Experts of a small language model.
Size: 12 layers, width 96, vocabulary 3879, 4.73M parameters.
Below are experts of layer 4 (counted from 0) of a mixture-of-experts language model. Rows are named router (the router's row for the expert), gate (a neuron's input weights, with its number), up (a neuron's input weights, with its number) and show model dimensions 0-95. Each number is 50 + 10 x the weight over its row's rms, rounded and kept within 0 to 99.
Before each expert's rows: a language model's description of what the expert responds to. This comes from a sample of Wikipedia text that the model never trained on.

# expert 10
Middle and final pieces of proper names and places, such as -ford, -ville, -ton, -shire, Wallach(ian), Ass(am).
router:56 45 66 42 50 52 56 47 73 53 57 41 54 55 54 46 61 35 41 42 30 47 46 45 49 52 42 59 64 69 49 60 60 38 49 51 52 62 48 34 58 36 41 43 59 59 52 39 39 48 33 64 40 54 47 55 37 49 53 53 68 56 60 40 54 31 47 55 61 33 67 56 53 52 49 51 53 79 43 33 50 62 45 58 48 27 52 42 60 57 56 50 63 34 50 49
gate6:69 62 37 64 40 43 51 38 58 45 54 41 59 68 41 38 64 33 44 63 44 45 43 43 59 58 63 59 42 50 69 51 57 49 54 42 52 62 46 33 35 52 61 58 62 40 54 49 47 63 51 60 48 47 37 61 41 45 57 39 64 61 52 59 66 45 49 29 63 41 43 46 60 61 65 66 39 67 44 49 39 47 57 45 29 52 53 54 46 61 39 52 62 56 47 43
up6:40 59 53 52 56 53 46 48 42 47 41 55 42 54 63 42 59 42 62 39 41 53 48 44 43 49 43 60 59 47 56 63 46 60 34 40 52 38 53 32 45 48 72 37 51 55 42 39 51 50 68 50 58 41 65 61 60 63 47 59 43 73 41 52 51 61 52 39 61 36 48 64 46 58 28 59 42 53 33 44 30 49 71 29 57 68 36 54 55 57 48 38 46 63 43 48
gate7:35 35 35 62 41 48 67 47 57 52 29 61 66 44 59 61 52 60 42 52 41 48 45 38 65 59 54 61 45 32 51 62 50 54 51 42 46 50 36 57 47 46 44 57 50 44 45 50 39 64 60 45 48 60 63 50 34 65 45 59 57 49 37 31 46 44 48 65 48 53 63 42 45 60 49 56 49 65 42 30 40 58 71 42 57 54 44 43 49 47 71 73 55 41 58 37
up7:45 59 56 39 51 48 36 50 63 38 52 45 47 37 57 65 63 41 46 66 61 37 55 50 49 57 35 74 31 39 53 49 56 67 46 55 70 47 58 56 46 37 57 53 52 44 62 60 61 43 39 29 59 59 55 57 73 45 54 51 62 41 46 60 60 43 21 59 49 52 42 39 48 53 50 47 56 37 43 47 70 45 63 43 55 62 45 49 55 56 49 50 60 43 44 33
gate8:44 33 71 58 54 57 56 31 69 46 50 36 33 47 39 41 56 50 58 56 44 38 55 39 57 47 40 55 59 56 37 37 57 43 35 54 61 54 48 49 47 59 37 56 54 51 49 60 73 49 38 61 60 25 41 52 41 64 61 62 44 51 57 58 49 68 62 43 57 48 60 55 41 57 49 55 59 34 62 50 46 54 30 35 40 50 53 51 71 58 46 46 68 45 42 53
up8:49 59 52 39 76 51 54 66 43 36 51 51 45 46 50 62 36 70 37 49 44 46 61 61 42 42 44 56 57 34 49 63 40 66 65 67 31 62 59 49 70 47 38 44 46 33 59 53 51 51 63 60 46 61 61 52 51 33 58 35 53 42 40 51 53 49 63 41 50 65 47 48 47 67 60 52 58 38 47 44 64 43 54 69 62 45 51 64 37 41 41 54 46 58 55 46

# expert 3
Letter or syllable pieces inside proper names, often just after a capital, such as Hunan, Sofia, Minami, Hunter.
router:51 54 54 37 46 64 51 52 46 57 60 52 39 48 51 43 59 45 37 59 44 49 49 62 65 46 54 63 48 59 37 40 49 45 59 48 54 46 46 33 52 50 62 41 54 52 62 70 25 42 59 45 38 47 51 43 47 70 59 60 73 50 44 51 54 49 64 43 53 44 72 63 81 39 57 35 65 54 67 47 57 58 59 37 48 46 39 49 41 67 56 53 54 45 66 38
gate1:56 49 55 60 59 74 51 88 45 52 50 46 42 65 43 41 36 54 51 53 48 59 59 41 57 53 48 51 67 42 51 45 51 65 71 44 33 53 48 36 59 55 37 46 51 56 48 52 65 53 34 42 38 51 31 38 45 48 51 56 45 53 56 44 60 55 60 59 64 54 65 47 50 62 38 39 45 56 41 62 60 66 58 41 42 52 44 51 46 45 63 72 48 45 43 36
up1:50 56 57 42 36 50 49 67 53 68 60 30 51 68 41 50 54 73 55 43 57 60 62 65 69 55 51 53 61 66 54 54 54 65 56 69 56 50 51 59 32 56 43 51 62 44 34 55 44 54 49 39 53 61 47 60 47 58 43 74 51 57 47 40 57 61 57 58 52 62 52 61 65 37 44 58 61 38 41 69 41 63 37 51 54 59 47 56 41 45 63 55 57 59 39 55
gate2:30 46 49 50 54 68 54 59 31 48 67 39 48 51 45 34 50 47 30 54 62 48 42 54 43 59 57 58 46 36 52 30 49 50 60 39 42 43 36 44 52 59 51 55 53 54 52 69 49 35 54 54 31 44 43 50 61 48 60 46 40 43 54 31 66 52 36 65 50 52 70 52 41 44 42 35 61 46 53 37 64 55 76 45 62 53 44 40 42 54 39 49 39 54 58 37
up2:35 46 48 40 31 51 58 53 56 48 54 58 66 67 54 46 47 45 41 57 39 54 44 53 52 41 61 31 63 49 39 38 59 51 48 58 41 59 50 45 23 56 47 47 30 56 42 57 51 49 49 49 37 49 57 50 55 62 53 76 41 45 45 37 61 57 50 61 54 40 48 41 63 30 69 42 59 49 66 56 42 29 64 48 50 62 37 59 35 41 48 40 60 45 38 59
gate3:45 48 53 64 29 52 51 58 52 45 40 38 47 54 52 44 53 57 44 65 55 63 52 47 62 57 53 45 29 32 47 47 55 57 58 10 42 50 40 33 55 53 45 36 55 59 70 62 26 48 47 40 51 36 46 40 36 46 51 63 54 43 57 41 58 48 45 60 60 42 60 71 55 44 40 42 47 54 47 49 39 48 44 56 60 37 43 39 56 46 51 42 52 53 59 36
up3:55 43 55 46 48 55 39 52 56 43 29 47 64 35 41 74 33 57 53 37 54 54 55 45 51 40 47 36 65 48 82 63 61 35 34 48 53 52 58 57 48 41 52 51 56 37 57 49 49 55 50 34 50 44 36 30 46 58 49 55 54 55 35 42 63 29 48 62 51 54 54 44 46 47 57 52 48 52 33 52 55 25 32 56 40 40 39 63 43 42 51 51 45 40 52 54

# expert 1
Prepositions and some articles after verbs or nouns, leading into a noun phrase, such as of, in, to, with, from.
router:58 44 57 40 44 54 45 34 47 51 41 49 48 51 57 57 53 42 24 65 48 45 61 62 66 49 56 68 74 69 50 56 55 47 59 38 52 68 53 46 56 53 62 35 59 46 51 55 60 41 47 51 38 46 43 52 42 66 61 68 51 52 36 63 40 35 47 49 64 44 52 51 54 43 49 27 55 52 51 25 52 57 54 57 35 43 51 44 57 51 50 43 79 42 51 54
gate1:34 40 72 64 41 51 49 65 59 65 40 35 30 63 65 30 62 33 43 51 44 45 45 39 72 41 52 49 54 40 51 45 53 66 58 48 47 62 79 32 61 60 47 55 43 59 43 52 48 55 36 49 46 53 45 57 52 41 50 50 54 40 54 40 58 30 38 48 62 57 64 50 40 42 52 43 51 45 45 50 57 64 51 56 56 63 33 60 45 51 60 55 55 53 47 51
up1:59 59 29 44 54 49 47 42 49 60 47 45 26 33 41 53 40 52 52 42 53 65 68 51 48 48 47 31 68 47 53 39 52 50 51 66 50 37 52 51 55 43 49 53 57 56 42 52 58 52 46 61 48 34 41 49 47 56 47 54 53 49 65 61 27 46 54 48 40 41 60 54 69 49 61 37 33 41 32 59 32 58 28 31 66 52 59 46 49 37 67 43 45 42 54 42
gate2:40 54 53 42 62 52 61 57 34 67 62 50 33 41 54 44 56 38 42 66 64 52 58 47 62 34 55 34 30 47 58 37 52 73 45 41 54 57 57 59 58 42 44 41 62 55 35 56 46 40 48 50 47 36 43 60 55 40 37 73 44 24 49 49 61 34 61 56 56 51 50 42 54 53 51 43 60 51 52 37 43 57 45 52 46 43 42 62 59 45 70 46 51 62 47 32
up2:49 38 62 40 68 42 68 64 41 56 47 49 47 50 56 57 49 62 33 48 44 48 45 54 42 34 49 40 43 52 34 50 66 43 53 45 43 59 52 29 43 59 58 47 52 40 42 54 55 55 51 34 51 46 43 57 37 36 38 54 55 47 30 41 51 36 77 59 41 52 54 31 51 35 48 53 43 56 55 58 58 52 61 58 43 46 43 67 39 42 30 37 40 47 24 53
gate3:48 42 49 54 63 63 49 56 40 52 36 44 42 52 65 52 54 36 31 67 48 39 65 47 73 45 33 58 47 40 41 49 62 49 66 37 63 55 56 32 58 36 41 45 55 44 59 53 71 46 48 31 37 53 50 63 32 44 45 60 44 60 37 42 44 67 67 44 62 52 56 35 44 61 49 50 53 62 53 38 51 30 52 64 49 45 52 55 46 38 40 56 47 53 38 46
up3:52 35 56 63 42 41 71 44 47 19 28 57 39 49 52 35 47 30 67 47 65 54 41 58 49 61 50 55 44 44 57 43 44 46 39 56 50 57 57 36 39 68 72 63 70 39 53 63 60 64 42 48 67 46 42 40 52 40 39 48 57 55 41 52 54 53 49 49 40 37 38 60 49 39 48 49 62 51 52 70 43 58 43 57 48 49 53 45 57 55 50 48 57 48 52 59

# expert 8
Commas, colons, open parentheses, quotes and table pipes, plus plural s ending a word, as in feats, lists.
router:48 58 62 50 71 49 44 48 43 54 49 40 54 52 59 49 45 40 35 50 44 41 50 40 48 45 70 84 46 62 38 47 75 48 58 57 60 49 54 48 67 61 38 38 45 54 50 50 32 56 52 60 30 54 55 40 46 61 70 56 61 57 43 69 45 32 68 61 49 39 57 49 58 50 37 43 60 55 58 44 51 71 50 58 45 49 56 51 52 41 49 53 58 60 63 54
gate10:65 47 54 60 56 44 57 37 59 51 49 48 53 36 56 60 60 70 34 45 43 57 58 45 53 43 62 55 38 50 50 58 58 40 54 62 61 48 62 27 63 50 44 49 35 43 43 57 39 43 61 45 66 47 62 44 56 66 62 54 57 50 62 61 51 32 27 53 61 52 39 41 46 41 51 57 53 48 42 43 38 55 44 50 61 43 55 48 41 39 29 49 85 58 51 37
up10:53 81 41 69 50 53 53 59 49 52 53 51 29 53 57 66 47 61 36 49 40 54 22 38 60 56 54 57 48 36 45 54 56 44 55 47 51 50 35 48 57 41 46 80 60 66 51 45 64 65 48 46 44 32 57 48 60 53 49 39 46 41 57 37 46 45 63 55 57 47 48 53 58 57 57 33 36 61 52 58 40 53 56 42 56 56 51 59 64 48 52 38 31 59 49 57
gate11:38 48 56 72 64 60 53 58 63 50 60 33 38 54 63 52 34 62 33 52 48 59 47 36 66 37 59 36 53 68 49 49 54 61 49 45 58 58 28 54 45 59 51 38 57 42 61 30 54 46 58 53 48 52 53 44 59 48 60 51 28 41 37 41 47 34 51 47 56 51 67 39 63 33 64 54 48 49 48 49 60 55 44 37 55 36 47 56 49 53 36 46 39 46 71 59
up11:42 61 54 44 46 66 58 55 51 38 55 60 45 61 52 50 29 61 28 58 47 50 40 33 46 64 57 40 48 56 48 57 39 53 59 48 69 46 43 49 47 54 61 48 34 52 30 41 45 54 55 28 49 60 54 48 55 41 56 59 69 46 28 54 47 58 47 37 39 51 47 51 56 43 54 66 51 70 55 53 67 63 28 46 41 57 73 38 55 52 50 49 34 57 51 54
gate12:45 54 43 40 33 37 46 54 33 80 59 34 52 58 48 57 59 60 38 45 44 39 54 55 50 48 52 72 46 46 50 53 59 49 33 50 45 59 58 50 47 51 55 60 58 44 63 56 41 47 49 52 57 37 36 42 49 52 52 38 63 50 68 62 29 46 53 52 48 37 53 39 64 65 42 44 48 38 30 41 37 68 54 49 64 49 61 51 40 70 60 50 32 55 52 37
up12:47 45 46 41 53 52 22 48 49 60 51 39 54 45 60 44 55 38 45 59 47 49 68 50 40 41 53 45 58 46 52 45 57 40 42 46 39 47 47 49 49 46 61 23 70 34 48 44 67 71 31 41 50 52 57 57 68 20 57 53 55 60 54 51 61 43 41 51 42 50 46 59 59 64 35 48 58 41 37 53 42 47 47 43 50 48 43 48 32 58 45 52 49 40 51 23

# expert 11
Coordinators and linking verbs such as and, or, was, is, were, plus the ip piece in names and Thai script bytes.
router:40 27 55 62 55 48 38 51 47 43 63 27 51 41 38 42 46 37 39 50 62 47 54 53 63 45 54 50 60 42 47 55 59 52 60 55 41 55 44 30 60 52 49 45 71 46 49 44 42 67 46 41 52 37 68 45 52 60 63 55 62 55 32 50 44 42 62 43 57 30 50 46 60 26 42 47 57 59 57 34 46 72 36 61 49 44 52 39 48 52 57 44 65 50 33 48
gate6:43 38 38 63 62 39 46 45 38 46 46 34 59 51 37 28 51 19 56 48 61 57 45 41 44 49 58 64 52 43 47 56 45 64 43 51 36 52 41 36 47 39 47 47 64 41 36 64 52 61 34 48 48 36 40 63 50 30 61 39 51 60 42 60 62 40 62 53 53 33 43 44 50 53 64 45 39 55 42 35 37 49 43 46 40 52 70 41 47 63 47 48 54 41 43 64
up6:57 49 58 54 56 50 53 46 45 44 69 62 42 28 42 55 38 63 47 50 40 49 58 50 59 69 39 71 47 54 37 68 55 60 57 32 58 48 63 62 54 43 65 56 76 51 54 51 62 34 50 30 48 51 52 55 25 57 50 38 64 49 42 56 61 45 65 56 58 59 36 44 57 56 57 64 52 38 62 59 51 56 62 38 52 62 59 56 41 58 43 60 43 50 45 49
gate7:40 51 54 59 53 46 46 49 62 47 34 64 33 62 29 42 31 47 46 35 60 48 45 64 65 74 50 54 49 47 49 49 53 35 47 41 66 58 43 40 54 48 44 39 48 33 31 54 44 52 35 43 53 37 72 44 61 48 49 57 64 57 44 45 57 64 45 34 60 43 55 46 49 50 42 47 60 49 60 42 50 38 64 52 64 64 57 55 56 41 71 47 49 62 40 37
up7:60 42 52 48 49 48 29 50 52 51 40 47 24 61 48 36 49 61 62 45 61 39 64 39 60 50 56 51 30 52 59 42 53 44 51 38 60 45 52 69 44 51 37 57 40 50 64 50 34 47 45 40 50 50 53 61 64 37 58 63 48 41 39 44 53 51 47 48 40 55 44 53 51 59 76 43 59 46 54 49 48 45 44 49 37 48 33 37 54 77 59 64 74 37 40 56
gate8:49 33 66 63 36 52 51 50 46 56 52 34 46 48 48 46 47 35 51 52 58 46 49 58 66 36 50 54 51 50 37 48 51 50 38 56 38 57 53 57 61 49 33 42 61 46 48 48 62 40 54 55 56 58 67 46 35 37 50 42 30 70 57 63 58 52 69 43 59 33 53 59 61 50 56 57 63 36 54 44 46 56 22 17 40 40 44 62 45 49 54 55 55 51 37 46
up8:58 61 53 49 45 64 54 52 56 62 57 48 54 22 69 48 39 60 42 60 45 43 58 44 58 51 41 48 68 45 55 33 66 44 57 64 54 39 54 65 59 46 35 54 46 51 36 34 66 38 50 40 60 49 63 50 61 56 48 43 66 52 34 45 49 65 55 57 50 54 50 45 49 66 50 50 47 48 72 24 62 47 60 43 50 62 56 45 43 49 31 49 44 65 60 44

# expert 15
Pipe separators between cells in Wikipedia tables of sports rosters, results and statistics, plus semicolons, closing brackets and quotes.
router:52 42 47 53 55 44 52 41 48 51 54 46 43 43 31 62 49 41 30 56 37 48 37 49 58 48 56 68 49 58 38 54 54 52 52 62 53 63 32 42 71 39 67 28 32 57 57 49 54 57 35 48 34 32 57 53 45 60 52 53 58 50 32 48 50 31 62 58 59 43 67 59 59 45 42 52 61 56 55 39 48 61 55 64 33 37 48 51 65 60 54 39 68 45 48 42
gate5:59 41 46 48 45 34 42 42 52 60 64 58 52 51 55 55 24 45 20 43 57 50 34 43 69 40 58 50 62 48 39 60 44 42 35 54 55 58 58 56 75 50 48 50 60 30 51 46 54 39 51 43 45 35 60 48 71 52 62 50 66 67 50 54 52 48 53 60 43 50 51 60 62 50 44 60 40 62 50 41 47 45 53 40 60 54 28 57 57 60 58 64 58 48 53 36
up5:56 58 55 65 49 56 44 67 36 50 46 45 56 52 53 42 54 47 58 52 45 45 69 52 38 55 43 39 43 54 55 54 30 51 68 60 36 52 56 51 24 40 46 43 47 42 52 27 59 72 41 41 52 59 29 63 44 62 47 63 57 48 50 58 56 72 41 39 53 44 40 57 35 27 36 52 52 58 54 45 54 58 57 49 53 44 54 47 51 59 53 60 51 28 50 68
gate6:49 54 44 57 68 33 50 37 32 40 50 63 64 62 52 45 49 40 38 64 59 52 44 47 47 54 62 53 42 55 46 66 50 51 38 66 40 28 43 72 41 39 50 48 36 59 52 48 53 50 57 35 23 51 36 43 38 63 56 52 64 54 48 45 48 51 56 52 44 42 34 48 41 29 64 54 48 56 35 34 44 47 54 61 53 44 44 51 42 47 37 46 61 44 38 67
up6:44 44 29 51 38 35 56 39 55 32 25 59 63 41 43 44 73 52 49 47 51 48 44 40 55 56 43 51 30 48 29 67 42 54 53 47 66 39 57 48 36 41 43 38 57 36 60 53 60 38 56 40 60 36 50 44 47 40 69 44 45 60 64 44 65 56 43 54 50 55 44 61 62 51 67 48 45 52 36 54 49 49 57 38 46 57 46 63 50 44 51 58 51 49 42 73
gate7:55 35 55 55 54 68 52 49 51 70 60 50 50 57 50 38 52 44 30 33 59 76 65 71 63 53 53 60 41 68 52 53 51 41 58 45 54 46 50 50 62 57 49 44 30 39 53 46 52 58 67 29 47 52 50 38 49 58 47 61 48 43 39 52 54 60 65 58 55 51 61 37 47 75 45 60 53 50 50 44 54 34 55 48 50 54 33 60 35 58 61 52 32 56 61 58
up7:60 43 49 51 37 40 43 51 43 37 45 38 41 45 38 53 67 50 51 31 55 48 66 59 50 64 56 65 57 55 64 30 63 53 40 44 57 61 50 53 51 57 66 58 28 58 57 52 45 43 42 54 42 38 40 40 40 64 53 59 54 50 37 40 46 52 67 46 46 68 48 57 67 59 39 52 60 37 59 35 35 57 39 63 56 42 62 60 47 69 49 70 57 41 44 54

# expert 4
Sentence-final periods, line breaks, table row ends and closing heading marks, plus some word-final pieces like is, es, ales.
router:55 56 49 54 49 56 44 46 42 42 44 53 46 57 33 42 57 30 40 43 41 33 56 32 61 58 63 59 66 58 47 50 47 49 62 51 63 47 57 47 64 49 54 36 49 50 51 66 42 60 50 36 40 48 57 58 58 68 58 51 55 54 48 41 23 38 40 57 45 40 53 50 57 42 47 28 49 66 57 47 44 69 62 43 48 41 31 60 56 67 34 29 68 55 47 47
gate6:57 47 51 53 51 46 53 48 52 51 42 42 73 67 32 46 59 42 57 49 58 37 68 38 43 64 70 54 41 54 69 53 53 55 56 43 50 47 50 36 48 53 53 46 48 51 40 61 46 54 46 40 44 51 22 60 44 49 65 49 52 55 47 65 57 37 39 42 38 38 54 52 56 40 61 69 41 60 36 42 19 42 33 56 48 48 54 66 43 72 46 51 57 45 44 47
up6:52 60 39 47 51 42 54 47 52 52 43 41 54 49 48 47 23 47 54 43 70 39 64 49 59 46 47 80 21 55 60 53 48 47 51 49 54 35 49 50 30 56 48 41 65 51 55 38 38 50 51 30 47 61 35 58 53 58 50 43 49 68 46 49 62 35 53 49 48 52 49 61 57 50 54 53 49 51 29 40 51 42 40 64 61 63 59 75 35 51 49 47 43 39 48 42
gate7:54 44 30 70 46 45 53 39 53 38 34 61 50 56 46 46 40 50 43 32 41 45 59 47 66 66 50 62 56 51 46 64 39 58 47 48 55 49 51 54 53 51 60 36 45 56 45 36 53 60 57 33 60 60 50 48 64 55 63 62 48 57 28 40 39 50 52 45 48 44 55 55 51 47 48 54 43 43 68 39 37 61 82 29 51 61 36 38 46 66 41 40 56 61 59 47
up7:40 47 49 59 38 42 25 38 38 42 49 59 42 40 69 52 54 42 52 50 47 43 28 52 48 55 56 61 39 60 72 53 46 47 50 43 56 44 54 51 66 67 49 54 34 65 53 69 46 65 33 60 56 46 55 31 50 53 56 58 50 56 29 48 55 35 37 49 47 67 59 41 67 69 52 46 59 53 61 49 46 51 44 53 62 69 61 49 51 51 42 62 47 56 53 40
gate8:36 48 72 52 35 59 62 52 60 57 50 56 43 47 38 39 52 57 47 44 40 41 50 55 70 65 60 53 37 52 34 47 44 63 50 47 66 54 61 32 43 51 38 59 53 41 33 54 56 39 47 46 58 58 57 60 49 47 41 55 57 58 51 34 40 65 66 53 55 57 70 72 63 52 47 47 43 55 64 54 48 47 59 40 45 26 50 46 39 70 50 51 60 34 37 60
up8:35 52 50 53 37 40 45 59 36 59 33 51 54 31 57 59 37 54 42 60 47 48 60 38 45 23 40 30 59 45 51 37 48 49 49 63 39 58 44 66 53 55 45 56 60 49 70 37 44 48 44 47 35 46 52 54 62 47 55 54 55 35 53 58 61 44 52 33 43 47 41 32 52 53 55 54 55 31 51 39 44 37 49 71 58 64 67 41 54 38 46 37 62 47 63 59

# expert 5
Consonant-heavy pieces in the middle of long words and names, such as insurrection, courage, orchestra, Lincoln.
router:43 47 54 45 57 70 50 40 52 51 58 48 46 41 39 55 60 63 44 59 38 47 52 62 47 50 53 52 74 60 46 55 35 44 39 83 57 65 46 52 49 50 33 41 41 50 47 57 51 54 46 42 31 55 43 39 53 69 52 52 51 59 41 59 56 33 74 43 36 35 50 53 67 50 55 42 61 69 60 37 40 56 51 50 42 39 53 53 52 47 37 30 58 50 36 44
gate1:54 46 65 64 44 62 40 65 56 56 38 53 55 56 61 54 49 56 51 51 41 31 38 37 56 45 49 25 45 53 49 39 49 67 57 50 28 57 56 32 42 31 46 34 41 57 35 44 59 51 43 47 41 45 34 25 63 47 53 59 54 49 59 57 59 38 59 46 46 40 40 53 43 45 39 37 67 56 56 53 58 48 60 48 39 49 68 43 30 36 60 55 56 50 44 43
up1:62 48 40 45 31 37 56 40 58 49 52 46 63 76 52 68 70 58 43 48 60 49 51 66 65 45 49 43 60 52 36 32 52 50 45 42 37 52 51 70 36 42 55 53 59 54 45 57 48 41 50 66 36 48 53 58 57 62 44 66 56 51 73 41 59 62 60 59 44 54 64 52 56 54 42 43 41 38 45 61 61 48 27 59 42 46 47 48 26 47 53 49 42 45 58 57
gate2:54 49 56 53 60 42 47 48 45 28 60 41 30 61 48 50 61 49 31 65 61 56 46 38 32 53 52 52 35 51 36 39 50 64 38 63 47 45 72 46 46 43 44 65 53 49 54 72 47 48 58 58 44 62 55 42 43 52 50 45 49 27 56 43 59 50 58 36 28 43 46 48 49 50 44 31 52 50 56 53 53 46 52 38 40 26 58 53 62 46 58 38 61 71 47 40
up2:41 60 67 39 57 70 63 63 58 53 61 56 41 60 49 39 62 48 52 59 55 51 40 38 45 55 47 50 71 38 37 36 49 66 46 55 33 48 40 43 40 55 64 60 51 54 41 71 48 51 52 43 59 54 54 31 61 49 38 51 59 63 48 49 41 44 51 42 50 53 53 41 75 45 44 55 50 41 50 50 40 36 60 50 69 50 38 36 42 43 36 57 60 66 27 44
gate3:45 55 59 61 54 52 42 49 49 38 54 53 27 41 65 39 64 55 39 24 41 42 69 41 45 78 29 65 40 46 40 28 55 60 54 46 35 48 39 46 58 60 49 56 58 56 47 54 47 57 40 54 51 54 59 38 48 57 47 50 42 56 61 42 42 39 65 59 50 62 44 44 44 57 41 47 42 68 46 38 44 51 48 55 57 41 53 52 64 59 57 28 63 45 47 42
up3:41 39 48 43 65 44 52 31 65 50 41 41 55 45 41 54 51 60 55 41 60 41 58 38 59 41 61 53 55 34 58 52 44 35 55 51 56 54 68 51 42 65 49 60 76 48 51 63 59 63 55 68 48 60 34 45 65 39 42 57 54 77 37 46 33 46 56 59 52 45 50 46 46 64 40 46 52 32 57 54 42 27 40 56 50 46 44 43 30 54 49 54 60 40 45 53

# expert 0
Opening pieces of longer words after articles or prepositions, like con, re, un, en, not, e.g. cult(ure), organ(izational), rep(ression).
router:44 41 66 58 45 52 50 58 54 60 40 53 58 50 60 67 61 42 43 45 64 45 45 35 69 30 65 51 43 33 43 63 44 49 42 61 54 55 64 56 41 53 55 34 56 63 57 50 38 62 27 48 27 48 58 49 53 63 60 46 70 51 36 58 55 48 57 51 51 40 57 58 67 45 49 39 55 47 48 40 46 54 51 51 27 30 50 60 56 51 50 36 57 66 57 51
gate1:47 54 62 67 49 52 49 71 48 48 30 59 32 58 57 52 35 42 55 40 43 51 39 42 65 26 72 40 36 36 42 53 66 50 48 58 34 51 53 27 52 56 36 36 55 64 65 37 55 52 42 45 55 44 59 47 53 53 38 49 56 45 54 54 66 54 58 43 63 37 62 55 55 35 37 44 48 50 47 52 58 43 57 34 53 40 45 36 56 40 41 49 41 56 44 57
up1:49 65 50 47 37 61 54 63 43 42 42 40 49 66 50 73 34 66 39 37 51 41 53 61 43 56 47 43 63 42 58 51 57 30 51 71 42 54 49 63 49 50 57 51 41 69 37 65 48 56 41 53 60 41 69 43 33 50 46 72 50 44 66 59 52 40 60 53 49 46 58 37 45 41 62 54 36 30 50 56 57 54 46 51 48 63 52 69 34 54 50 55 51 54 57 58
gate2:45 37 55 49 52 55 69 48 46 47 50 31 39 66 50 49 49 38 47 61 77 45 36 48 58 47 53 37 42 48 61 46 64 51 52 65 40 35 61 53 55 54 51 37 45 50 41 66 32 53 59 48 54 42 38 58 70 52 42 53 63 52 49 28 60 41 51 54 40 39 62 53 43 48 55 35 49 50 31 67 39 32 66 63 44 38 36 44 55 44 50 48 45 66 54 40
up2:37 53 47 52 42 67 52 39 34 35 58 43 70 62 57 47 48 61 41 35 47 46 48 45 53 64 51 36 52 62 40 42 44 41 15 56 43 63 42 36 44 52 55 39 42 45 54 56 52 67 46 56 40 67 61 47 53 34 55 56 40 52 55 49 66 62 58 51 56 50 55 29 55 46 52 53 62 26 45 50 46 52 56 51 51 58 29 40 29 46 48 47 59 60 45 47
gate3:34 57 50 57 37 45 47 53 47 69 40 66 51 52 59 42 56 57 36 38 53 60 54 53 57 50 61 64 51 45 47 39 68 63 56 58 36 64 46 49 63 58 46 41 47 53 54 50 43 38 50 45 38 46 39 53 54 38 50 47 48 48 58 31 63 67 48 29 60 41 52 42 27 51 39 62 42 56 43 24 54 34 40 71 38 54 51 65 47 58 45 56 65 55 43 37
up3:39 44 55 52 47 61 37 37 58 45 43 55 39 53 49 60 34 66 52 47 39 41 56 45 34 46 37 51 62 32 69 76 63 48 41 47 47 54 62 54 58 61 43 54 70 64 56 50 57 54 49 37 54 51 40 43 62 41 46 59 51 76 43 48 67 40 59 57 44 49 53 47 30 50 34 47 41 43 51 46 59 42 35 47 48 56 54 49 64 54 56 51 67 30 60 62